config.toml
n_layer = 8
d_model = 224
n_experts = 64
experts_per_token = 4
d_expert = 128
d_shared_expert = 128
activation = "tanh_gelu"
moe_layers = [0, 1, 2, 3, 4, 5, 6, 7]
router_score = "softmax"
normalize_top_k = false
routed_scale = 1.0
balance_loss = 0.0174
balance_bias = false
init_std_router = 0.0314
lr_router = 0.000628
n_head = 5
n_kv_head = 5
head_dim = 64
vocab_size = 4096
norm = "layernorm"
norm_place = "pre"
norm_eps = 1e-05
positions = "rope"
rope_base = 8120.0
rope_fraction = 0.5
qk_norm = false
attn_scale = 0.125
tie_embeddings = true
parallel_block = true
init = "normal"
init_std_qkv = 0.0334
init_std_o = 0.0
init_std_up = 0.0334
init_std_down = 0.0
optimizer = "soap_variant"
lr = 0.00386
beta1 = 0.95
beta2 = 0.99
weight_decay = 0.057
lr_head = 0.00807
grad_clip = 2.0
warmup_steps = 200
schedule = "wsd"
decay_fraction = 0.727
decay_shape = "linear"
final_lr_fraction = 0.05
batch_tokens = [32768, 65536, 98304]
seq_len = 512
doc_mask = true
z_loss = 0.0001
train_tokens = 465600000
steps = 7221
dataset = "wikipedia_en"
Below are experts of layer 4 (counted from 0) of a mixture-of-experts language model. Rows are named up (a neuron's input weights, with its number), down (a neuron's output weights, with its number) and show model dimensions 0-223. Each number is 500 + 50 x the weight over its row's rms, rounded and kept within 0 to 999. Numbers have three digits each.
Before each expert's rows: a language model's description of what the expert responds to. This comes from a sample of Wikipedia text that the model never trained on.

# expert 9
What it handles: Word-ending Latinate pieces. Second or later pieces of common words, often Latinate endings like -ient, -est, -all, -ract, as in dig-est-ible, sc-all-ops, c-ost.
up0:495485558470510479452512573537512581440444512516433545530529517402480454532488506524460443532477581491522482526509536491570465436571540507501496370443435498470470574551483446586493422531519496563579504521481475508527493455397436470555567436488493494568470525519538488400382476470520524511492533566431417509476400477362523464481471510478477508383471479464490493626547454457496465473529489463492539538528517498502533516574597436510489514573555538481558492525455499460440458561555400481512500440522418430566508495478553455493431530433537540523519534467524452551534621488534514494500526438487533573544548529521437573596431492590498541465531497464511408543560504496304439488617
down0:471464481547568560533469539445524552447426459563479446525479540557582470464555528521456449563538520408460495467539521531456368514437493481554463441504452465564565487547495530440484523485463624511495536470486512513522477539548505566481468547512524543520560586608489491512395411509541559541526569591544414467519458477489486500474388569483496505459443459500444435490464532464490377485527486565511444395511484396481462570525488451584527471496560454447450589608446464441556449552458563512551473564477417494485540409545367453447508506446397526543512488479588484506502558522461485459401514462555587478444425565533529503527453547578487566498532464445488586489476580507541524506550
up1:544478582541519423519493566487554526465440431472444517504465446445566500556495499535525538425475494483425454549490482574571594564503447523427553446426474481372599499483503619453497495562488485431592481582579479502460520493574601464450482514444533470532476551531580565551420434446465549594477560485510432563542537515456462481511474530500534484487426485556549521625450509440499464506557494441461515537528469503453515461542470532507487517536439524413501577397534456457574523525519490405456487426430472439550522525531429500489517508506466525547536603453495529599608456473518499480501494475364473490437510410398387542446506481560508613548505476535442466495465506523536433480548
down1:516542541542528472505423486521450573602496526522620509503474436383491473516475479459445482505438452501593403504429499542516537466494458486538452504466504470471415536474596577410505477510519522582517460498491565491528381458541527459564561468567481546536549493578460440520606490410428479534513438548456510495530613496603462465460505570553488524452600522583446498489464483469548468423474533462463473432461453525463499523557572426536562575579410452618578575385538505430477498461432458540577491500583452510497478545538502586473434524457484482526528444474397492525439507500483435475556486469452476483497504527522486453482487503441592414564444488508502547596512477539575507538415
up2:439526486534424497506405539506490401431517462471495469499556555635464441432520564571536466479451502480579536429484498526504533462542556472508493495457523499441544518556499504535457492511465539424538551475524448541426479533571522491405442471518523491530543543394600571605521426481470375525511515556390579453519378551564454483510526522447527487499457476487515575523436459470554542460541585467544487527542470548445439499574521459475458612586517544418541545519513490489464507523452580438562446460517475475523548466553509491550490502559437449556520470457620552544492469478602511494604486500443448525526482572494444596487397448489455510611563574511519450374551443488481481491518
down2:507502442491529470594452577407554628489535535580526545516510496551472530500462527534497452546446494542379522575452603500358499495514438546520552519469528465481510439519412566524551488456504526536497493468504486517525527554464526518434486508473446522457480603581526449571485493464509552539501579541528569501425524414423479467630420483536524454564518451454534495446613528621453459458558445450512527534504441465494476526516487604477398487478520443521563465422512533519457542419372446453511549529525526469494443486421540510461537421474502489608442446499438569546424439481450554500540434495471541467488597494609468486468546484461534471551357484498501544509460490511540492448535
up3:466552445470472470495509569482581599542410554453392439517499511505533463529492501436483465445501521470502526413429493464540575525459493452457465550501535506455470511476487546555454504407532448529454470430554540517470476554453428600542506487480464499488415613499603500459537541493497519532514446490485581459566551440532504443510523503526491510603483392417671553457563563563401496451498579601468507593465478487532525561424538502544529509506537550473473475563485446455552457528444465460493443541493538536396487444543386503475508441532449490494551457435573530527409479478465506578499501546540425502479469570588443552566467530594520503503469434450514521509505389556525569626508
down3:457555537464509500568508470483516535518506676542470521479485488447477531488464555518453535538422522584559506481474556451529547510422456478446413539442526486491558475576576560541501562481516539433500565512441471547510424387518565452460470521511473572442659408548464418529508386521484450509564439573554529492512442516524563477444526538532516549521435398492457449429468486488530545425543490458530539490492381481563491388474521470423439514521466516543496567477485519458509562480473547441511445499554466504572437484472585567412577499487427572643460484515445489508500558486519493451459461435531523477532539572426478456482548469511494448633483538568465535448483550447596510456514

# expert 6
What it handles: Line and sentence ends. Line breaks, sentence-final periods and heading markers (==, ===) ending list items, table rows, sentences and section titles.
up1:552525558495500426488459565468454491412510511425462490482444507456495544488474500533505491528423445511441490585503514597525530599498487488485569473420580457404667481492528504458511462484380548448537514544570574472530481431523450469456558544410558514508505517571532518522429415463532580506464526471566416531509501493506459453471449478580477574482549531536539491500474441463472512550557492418419432524446602433461528400553571562516425507571463550516486557477549549524570545528498529477468501452464484392551488528519558459502495586485475614549503496455594576499545436550525479420479467491448437539476606429456481512480520488484490601451519557535437497514504560498488334501573
down1:476485496533648460501542449501442558517511436448590403507520517437488462553534478566441498608427505574601441619522526573472560499476473457487492517463485414556498525437587476420474492490540492526493459498539508547543459486546449437541509457540504552483520444610486541445504494484508530514447464483405515565570526510613503577489509487588464481503433548518483486467461435394553346437471545545516495510422493477477525460598545491527439616461509399588485470454506558466472490389388523543513527490551411526483466528559605493554443494559428502497439508526457496475485571536491528484487495444506486485613474460465492514504475421455591458547556476518460464555547471456568559547500
up2:492627484485459467523426527505505518472486464419544438454476613613443517423529532469529410490477496552540500512502466476543503418484513542492515494469493522442471482504550556438440525578560550554523454522602459464440559594539444513482466472469494599465548473455605505463452455513457296485509481488490514481516455563511486500579490491477564467490434590509508503565492441421540518551541549386462448495486482457494496443539509471457579570551499588428527617544497424478523488562475509486557519502482472444551520533544454433453521526508436452571561527564533510544500441471498522536501552515570478615584546506471431535506376397514436495592522539530521457405613440478515514499464
down2:500531414477525438493521447467508548539503556444411461492485554562468485468473541577393551616465527479421441563461550568507491459503474597583470491467481447488470403472491537544566464507447534496457579429444463523493498506471625418506592545448425490465529562634580520514509442491535550541540540477552503499423538480524453427548400422476512592592518409530496526480546576610499423491580422504541502529492518514506487519497492555574402474458490414500557452424549577532455538545438469482503474525591511478427458451488489500536521456441449487530461432454501562429462509511507493516532527512394567437449531532458559524481594510528536421458460504552434505512515576463621499527524
up3:455536490495478491507479499429546494593442483425457445527474509378522495493479497491521450466555554568517465439455538525595553514456476552423493533442437491493523464473448573482447459480464543493423459478542447499457492496491541501498427528485489587485520612566575440569523463426479478495602479525456471407472523483519527502544520551446439504620516397399700522457593519512488547489483575551438493594541517502476510503456513443563516480422543516481478526544504438485472489549443467514515475554494522546424537417581423548467449423443390470507522494474530571537479450530515497536542546577535389622557526541655484517514491555492511517583541487488527470451596510476469490531584
down3:447527500403466489512529494509497573541394657480526531518408537531521474555539547598509450515487507600569534436421499431522464517501444485430436495522597596535508451631531478498460605498498518504565554508415465484450406415457536509490496474560522461555532452435475450550556504510558423514568417503518521519493544454506535451414540496571478543441363408525448493485520563514579526502528408481566483486472409534514440522563467461434418505535480549549503517423553484508541540506538506485573477540569551494563444554529493535518460479522427489589489501520464509514469554470506576417507475459475500437561446472446498418553504516444458535526416506506480552357517527467603480434507
up4:536500451484521461436394497462471525451464474489530494637505518473466507511504568495443403508492449445536547525468436483431460523532464517433440553483576494534479476465479406497494466601495537518518506483508384540487604556477410520527409562503562420485445355470521513526509435488459497526507478530585447503561504517625475449474565506501519510599523441492432527538469491518521442432580518523621475458447521402492563556567417419459502512531497576509432530526524414487526502479451485490456543421490604509482494512490566631466509506401429515495478529501523515482443394558524552587589539483464498494594567446585525503568540497459483522527454490427585533445530475425530571540519
down4:503512536583497536586463433596612558385523470544448484391419508510431476532569431492506543499488517492463446505534494503354604474516508578499519412578542501499552422430503544539445588461422462547416451467534530466545438486530399478541462549507538518475497530475428512499494544564547511459453596471506394545585483572423492441519583546547530430458463412567574416586581489482462499479513399515468405374489513457499503517577534460526584460465409495519487470509564460455500504549465544458491533488536424465490479551584605490522514505430499479535495478509515526449545478500471492515541530480532585499489482497475474516502496565510522505480621476503519413542474571530437497418481

# expert 45
What it handles: Prepositions in names. Prepositions, mostly of, after institution or title words, as in City College of, Council of Ministers, House of Representatives.
up2:509572466475416473459408496511460560433435460503554492458529578544535457468438519568436398515519551472512559486509511508549601419513485589545464524433494439430483456501518454417405447575519558514553530438594474519384546521536507502402498534463521513548501561436567511529516484498512328594525496546366525523517504460531506493521453407486484589506461482472588511532480561381602515560516548502521438562424519478514569480547476476479544541546442521479524581522480437463525453629525507499496476502458484501538583429567516496488495522525424476538542527459547496585505425525520561497492529444402500541518560533577422573485404473572505430512524521461468518447550410497484547521534
down2:524514432424472523539426386529441545579534544564533476557579440576507557580496527536432538558447500468403542565503566486462494489602497574527495567486514447469505454516491491559522479527497435482435486426500465485460533572458527400504526497510486480463439543563526464480435514474459595461519562490581545522454503466494528503475550516490431537491485418534543443475551532502478434453517429502472475516577487455480460590527560421592409465448476466536547609385593569501448570471439488456555493546539496460400478440492452514527561395439424448480531354575500574470504586556523507504526490547531513438448534494508524512498511514456479460469428478484570601538561551533652525500438
up3:414465498505442522565470509498477567598477519436514400456526504413536485493490520484557446504585536524501473492414574503543479499483536493480547429469444505490488422492466568562451439433507456454430540524473450533461499441452471561449482486503489491485392561493483437512479432472433584466521449456562524468496518525515455446493473513511425546640500497415643462455545493518442532503491610577479566497531498571429576487412563505520532589522493586416397522490462517437449452577508512499533492455427550557373495522543440493486499439566498439491552470523574497577501430500541535535563466566496380470444532575553377560452516583533546501509476497483564494530490565521449569586573
down3:421444506478495511526576446469492511550476658508503444509454499505493540555541620482479563554484539623547572479508467543546422480402459547526500512494471539503508460538447457489516545511475521506537554572464558518489451390541551436552464512566487538581590410467428574469489478450516405517540496525477592494519567506466471534459433506487512466476409403542476495490499435496490508505538455460582479528502487524490364458531514455405493479520489513562534529464600439444511546461471573460540552594588514583573425612510626484530492517466460478585517554548442490416527504462492589469508518408465502433499473428450515417445514489502467469461417571454479444459475512443588444435528
up4:440487479484459512463437502453516483476485467483509571524571551493536583390479493507483382471532515459431549550498494455475525538485504482485521538497505385490504425510456474554461478465590418475517509411472462510441514468471459500556443633419477533412381500498475508518516416508440437497493468541541539497621553503536483474485514538460417557613485409550528561588560491520640481446506554569577553479539562456523544519472425479430425533513437466458452536484492494590592487437542611434431468467519528523459530472506609599478476492553535573558497561475494466518604442586511488555537528475531497566504519451539466524586574484500514531460428549476517507431493511481621587511468
down4:514496601557461516597457450559509546517423461518395466468456474547461507576565536509504517505447556492602431479512464549512545498506479596479487407523467565530416451389537520525449529563442502562469383518498462439455466480511539472450424522526506538503481552465494586506457465543524507524529592475494490460426506530491461485525524579489605442410486450483486439592515553564424468498526383520503388419444488495480445537515545507577611518546581559496544546452569468521443525548483459481514503422513426403522437568501539508508418504397486475553509435584528562519500502447495440526466535468520474489449530575509463545510432478544538531498604485482544422449520417547338468473531
up5:556416483437448402531497544473519476533454512531495418486598501483554440493500500457466523521516496539510527484551472491555527395505459416426567547484513470502469586518616490550492541475465498392504501474653465597583533444499537508506428512435486545452504514475494538525598420460427525467473533459453490456441532527591620482493531429420521564565573477415546505530523537425514500472451486428588504537506520554584537442410477437472463555509526456510586459518529533432484598516539501491494405470497496447496448523552450565546442509536583462554471564513424577591480517496583440438563488487422462495571445474398481421469494544509475495498512567481603467483490425535512472541603
down5:445500555477489554488569475413601592567472543527537549550527543489544453303542494538528448482463530501492557513383462467515635482506475421531458589479524486465484449432489562447555558455527435564447458567507520412422538468458451500433470476484498551463508577465523556596454586505525550532516546495473554443519590420568427511517526496436495478450520465454455432473494441498524490480551499500458529461443491505412570464518535552497532468489552559564436509553503456532503434547547504517401529528466625548533416450562531488418568470460449536476547419473516565463478498516492450546498519478506577462498522515554598458439511513503405465472484473512452500400558428420502615514544

# expert 22
What it handles: Final rhyme pieces. Word-final vowel-consonant-e or -ay/-ory/-ure pieces closing names and nouns, such as Ivory, Today, Perry, tune, muse.
up0:422481567502495562487488465430477557476507409486429508602506570382411489566444470548469466513505570508474468538533452566583445455499507472521501433467456498468444509483565518503494478559502461528526498573506576550470450535506495499548556464467505469558534527524500507466448565409514490546483583544520451585473390518435536490479512517502558495406560505429413517565490464388430522465588455489466501493536560550486440483490533472552429502578518599450516569600433472370534497523519515615488488513479375410473459573456523460511513569461581588415504496458442513535490479475477486464503491477564587581458468503507463552568458549581513532419517568425504433630422528517432475554504
down0:467531510544550558522470433519391598524517519505525468515515477448544510539550508494525571594479548452514442487542491472469418582535468505490559542521483523481565526583471390450603509410458609495437525526493519496487447570492406460545548485506528501543517546520548514554432526499576484582437421565503446473561491489478392518497395530450414457491532440499490519476456504488463371439475519470579462373550460390536541520532573475629465499480512441449462557560522461543475476516470510441517491499492450474542534474563387483505485549386469509465478497481522516450563592572405525453457557442582509438419411518504548481541524612549448472441525462445456584526567479503519520492558
up1:451527590405489398521495584475448528475423492408478525482450496466509542562531472546480509489498491549484492541464491516452586533518462599518491401476542483425562474554548561491464429529451517440572465467498430486478476516588542551461475522405501451617489505578546472545410435408503528538430516464487474430548536462495510486483525527532466520483481469483544573571466456452522561456495499471399477495496532496482480493554607460495545512479530581494484512439649530436622454537519460441490574373436518437496547543599592461541512582547488504533557557511539477546549519539471418460459472447525465501413587409477401510407495485471468585512468522581489473438405560538540476548533
down1:477529472589601474466455449486426529570533526474556445542557506458477503439555397562490458580448478527593405511488497586539471493522401399514426456460499472462461481451461501494584505533521516503535490523519546530630480480465483428533548454568523553422574546538512539503566434530479484594492436551523546532504484508557468492429473524632484485507501481545455428497515510489548386498463497468444492493459459495420586464504537510537529537489461392477529511370560442371484461432468563583545463481538477562518550521524639598476430522431443501504545469432409490441497607473382567481457484513480463471550534541461523476527496496518553451490509483484477543572556534567522438564494
up2:536596590531572541487468571482450466518554482427547448463432590609473539505454516483517440518507468547498505495495495512552568496453537475456472506477478437478470527529542453491449529560471547603552552517492546456435520573492498542471456520505475536486361501538507530533482440556415396534473523484471545480532408533467507516501559540445539459492359532511548562554546477501566514490562551472458520464526510432491508459522388441410497572544520653354577524458468487489492499502549544486561407544470503570553479425450506471423496529497541551510574514492533505568509449515455446437539509417415417632583488467560410536511429448521518535524573584511521500502491379493429459481473
down2:463557483458561516515418456461552495516591469487477553506529526568427510449447530589405436564429505500439458525497495605486474482500405500492555510496451490466439378523531560544511496420454537478522450521442554508529541530547530474508552556504434507489436536516506455606444583479547586523525565485498526468455525539456553442524445412499497501521546493478489504486557516547469530539532490501595429561622457368468508485494535555505469444540485482479546455387510416502463509438389450450469581396619477495459489493549522517471478374477479520571419503563468569479454488561517511539484472494446484512475588583565445561497537513533509485462455498532549596596574626533575501547414
up3:511506443487444485582529526437459542578494483502492446506495470420516405585506476470561472447598471488481519495535582549500561481516555564496569500457430477520455424560445523503514454410502422420402521535599519483459515546542415549500479511550438575498487603548563498526418538464410490562464444437524591482486538411490523386492517512445453492596483513442562534521476428493462477418475621571495515514481534521451496599499543449641505438475537537506452445564568478472466417507502523472493569547519535496428548557575524509497459464495450431496494500530465493552484525539450470491582523506440380494486524546632443562498482571427508480555456431612496451485426490494471579557470
down3:444518491405475490486526508509423589481513611519476489504448417454385467523533534501538570473485606530575509500490501381540460493561488511446441537496670516459506516629455469486573576529499518533500515547463388558484449384558490479501472496518413493531574484523479472457573464490535425486644583620454481494508466502451570461494458508515508530443460476540506489465493551562497586510540492542516540516454447473519469408525495514410366536523483450498588515464504486406477497490487515531496450485507548593596509540555526599530486454506469599557496544492472459404490522460482518452493508433477535457590508458482481461501517499439554462435480546539436458441500559437600480440550

# expert 43
What it handles: Word-final suffixes. Inflectional and derivational endings completing a word, e.g. -ly in perfectly, -ing, -ed in arrested, -ize, -ate.
up2:533487472471404504495463471419424518437445504483585428551485586525470510442488582514504554451487480500560490525539511502556577494532511554453565501450528498413547576475457508461413550579557578539493493390534385467496480579610512449437331466519573527510518490467527525503537460505493374490477509511538528398561432516530510510526555478480507446531464528521551578504454547487564505535504484478496472529498459587462460430536460436450566613560419528433564525463601412530484511569557541477518431514497556442532504406523491467426539468492481544529476515513473552531524604431476575443523478524436481539581471524513367472502499449507451508549489526475450467483568377555580492449564
down2:454635526531519472530460502476575560476527571478536564554525474559427425577471512527484469696509500523369522504500531579491447507398415557534529485519438451549510467578449541582448511438445420438484476437435528571484510485490564405482537552557444468528529480509453529502529492460531611484479593472492526497443500506411502446480447429539522499516534465509526575478603532523497516543495542551549599586514503518530467500397535525543439511477522424504475502457445521543429499454437499519436461556511478538443493550435469502523483434535532533505399522516484515452491405561554399470556536525449509461393495495492476583455480538554450451472419447559552557534470579427602521532483
up3:350472521521480472532516469448499551490442489417478487563511524441534498558524522447509473406499534489479484453537440501532555531482496514450538531446494428474513442493449473529492472335492362542477523467578448557443472549513500555561476460532569523482515606542558462506511490515499580545526406481524530438541464488581464500534499547492442545557528443488699519533474523496482554487414579536495543613578510514504473570453600539566505466472487499442479415532415494507489463458518415539487530516539523461433475430580486502488520469520443511482478443475508584539467416433468519482551444521541398644435395555586460504490544540460565501591503442427495505533482497448516590521523
down3:429484504510463549521524475418476552501491631543482543476513604365567516496479525545511529481497525559576505559443496451508569491466433505424433446422521475489475504506513601493497485548470561472459504523405490534528400440487518422522481600451380478495610406508475457446558496436479397398503513529463569489603530486454565476466422475526473508512451478538502467525475546499521589432552502418565584533477469494448489515487483539435503501589560506475506564483632478486510554553451571468546433542511578521563459473519473503512453471536477523551536483554469521424524568429543525428546514441495485453509513513520435414579547562526491485553415520647537489476503473488584426462396
up4:492481443434515536483481443413477525485516528552475518514526497420489467482510558407421432515495436559442579576472538479456442551537483537464548482515543404514472477559532430417521437535481434540470454360498402520478483484563498528521425599544550412490452452548508471543477516451410487485563513510534563522597498427547509431401526561475469537576498533429491540547423464520578490453555475513525535550500479463539488508494434493528501546493439495487506480519550356533565481480571526597453536376477530547496447557589543584510526498499460523540503574494496521481453484566600595470528570477552511570463464482561519486625509444394522560612462482461474538532494467438619461564487
down4:520521559459509463573517496570558478459438506504379494447506480594477497598627454460499435520471502528610477492520467454453492523461444495484530490605440505529437441497497584561493450469458513538543494596497563393540486532464432529619524544497408542474532507524490481568451558507538444430413588458505400546519539470529459472440471593530504451452444496507565434555545486496514474542550433621440415458530505517485456534530584474594545519504450605537516474539431507520480512539537551494511564489445427402569426552541507516468540460493526420529491470522552499498510545487407423605483448508496479434452524531455529561523572546451480436452525490448479376522480524527436427407532
up5:576406508430502424475532492577541441608543454571474442487653488388461403481498461514506477559476480537486506529517514475465538473476478479513541460527503459499503559502528475463485525458515483438546484466615529550614527540437561509521315535546518457528477474558541545474571537496529540445510523547407477456441497509525578421587522497475485459601556446457585454490455555440523536589485520456483554495523461564595519543472486414488476514579593539417611466473601418396434566499574522507468512485519490461506395491548435534514449490530474473535472475511477542553432462478551488363532473421460468463522446506509478412512486590480555461500503507490522543471498454479520459504545
down5:480479512544463489526459511488513562512424533575566495481476467485431474440545436505444549517528488480481580537480525469497655559427524472541533566431529532494530454415456526482531527483503497565421483579528480479496559497545458540474532453395424586476511555437519590589461616459481521598568488470446505547551560513567384570470508508422392496458506543468481424587507436504520421468492417542534458488475426440453497549560475625447663541444602444489511490497487459556474440430531489439474521500481572490481536482498551504588548538555482533427463434512524536456512557520464469556414541480510521418416563503444550499510477572507439469427458578455482454431523432494494531499535

# expert 1
What it handles: Mid-word Latinate stems. Interior syllables of common Latinate words after a prefix like comp, pro, resp, e.g. accomp-an-ied, conf-us-ion, ex-cept.
up3:409477466505432520569495477442456490502480515426494457572471519432525495617413469469535488464552530513490481453446497527482485539550478543465537563470473491468463524431427555534574504419478467492397429504526487532485503545413460560514546491562438555516454510448535500533493458449416603471549417450520552550615614477505504488506478462479396579620515449404657456433572477570438544515488529556467549540509501514504559568430494476583535471499473561484476481543424418405454425536402547503487501545495473507421516570557432479508475450473457438476500474454566580498509486505459511450524515503473380490506515559569488624557537533549587449516518469525522473438568579453466511579507
down3:463521497486478569469550484470453614541509620558570390455424476442508405492466506539456466492415565567569476469567463457466495550411486415499393460445500517470567456573513518487515549474576530470512555470452475523529444550488581483514458443508415528582620468480446425445468457485473481444548551594519508471491504552437536472492496480494470477489351418572463491501570533508453596512590487448480575481496451479496353455468505477456421539539541457511574520541529504523524584446429507501528496577508499422485447510538591532512473471479541533616455599517477520461554516482532514500545510487403553502514440462470482428550623522431516540463425493510488547436546492451574512467485
up4:506446497505497531505453513428435469444501486576461508550493542472482429423490511510461403503475476490455496573456513444469493522528491481553484515544522430502425484478504375447490422526516484468540478391553521469496519512491413505533443595487537404437528450474488444497555487494481507547520488497515587583540552499634570533400533558478478535603534417519486541574563512527523444423575576539586546509524464498519547533514413522579463522503471522552447590491484434521522393521516479564556510371534521495463471525578498622415546534455429487480455611432486475511462450573540585531453540432483404526557573530533517493636463388483471554527561498458509604421532519493520464489501
down4:509510548547500465528528481488582507428451493544379484442489415474496539478554531497576609462435491529569451434545464563431504533532397528473441435521519529521475504359533547517477540530482440640523479522455437451553499548435422506471405545430448456482454570516495510518423456535578478444503590599539520594537550478618516520473552516488564447454510430516565450510546417474470489458510413535561391476542466511498533541506572453524552588500375526530512538526560432511488554534446627530440451464490430497567479496508518434506492468492524520460437522493482502508491475503589532500438549478503525517488506583496485604542494550543519481477527473454428469502408464523406414417435
up5:604479481494448362458492551550522525523446426552494444445503568455526380489551535474521411534488417524468561527483478558494478492535492425434491520510512439532519620486565570460570458478561459423419501497621455531607462522482507464554390546456474555505500528517516522450531453485538523485402492496445510452499527524498586520521464396460507435539523471532599459493441488482448488540483539441569530496522489640560542525483499384478499558583565513427500439531555465452418572430513548488480543535562537430515482418553426547530461494450493478520436512510462591558436458543479512466596541429471520485629471513435449449562453521509439467540534541465527463483479472544509401570514
down5:506429449444460470508504491462451612506510533500501519522494554485516464391575523527547470551554619492484532490422504503468545466517516430494551529579486570496506384439489542471465559512471457490438430592556567356508529452477436470504484534380506512479436527484495573535387556403488495613436568432451463531552647531585441492548512519502496538533493500490435517536537485414495510514487533451465444489457467503470483562502511531488525476419520510534463459490406483467521457507619536449435510529457598459544483447509543534473546579594460557455615368503522542486538548525509429600501529474557537452464579523464584467486508480500398567429552455482485438465531530501488502482559
up6:481513550565507416441615570532484466550424545570531533594514446545517507471492479421503540470433495547567527480536502517515492438532524411592500511499474424558523452490542490497460541518529452521490525523555572457481490445422545491430581486486534449512477540492450591570459518475432540552464512558462445556393617463494475401429514518460471553456473457542563597427467560555459401474545586528488469516477555509627501461499463436571496478486389496516495508387529534506418582518540531500481560406479476467483429629495621526533490506363477503484459564478424532494482434477461412578486521464466431475475537498407565488489461511461482570565502465448521510476488439482590505516504
down6:482541552500559515466382433510436495548480466546423530488446440382554483528451594545536429532495589562500495509548520558509521510474491555546523522499523438427434510574390566495573525496509460630470468500514499481499507468540509515522483395503424519451577492531427445459524596400486480449548469583425590451565557489464455423418498554535516432471591549560505569465533570504504567509551475524450535548618438544444466526553553467445528532546416523552501468455528500531477563479468446350494451540453555506472492534432505554504403523492418515604540420520473551458520420472497542480542523438489504499429613517538490424402514447498472488567494472458484528481426518487470508489454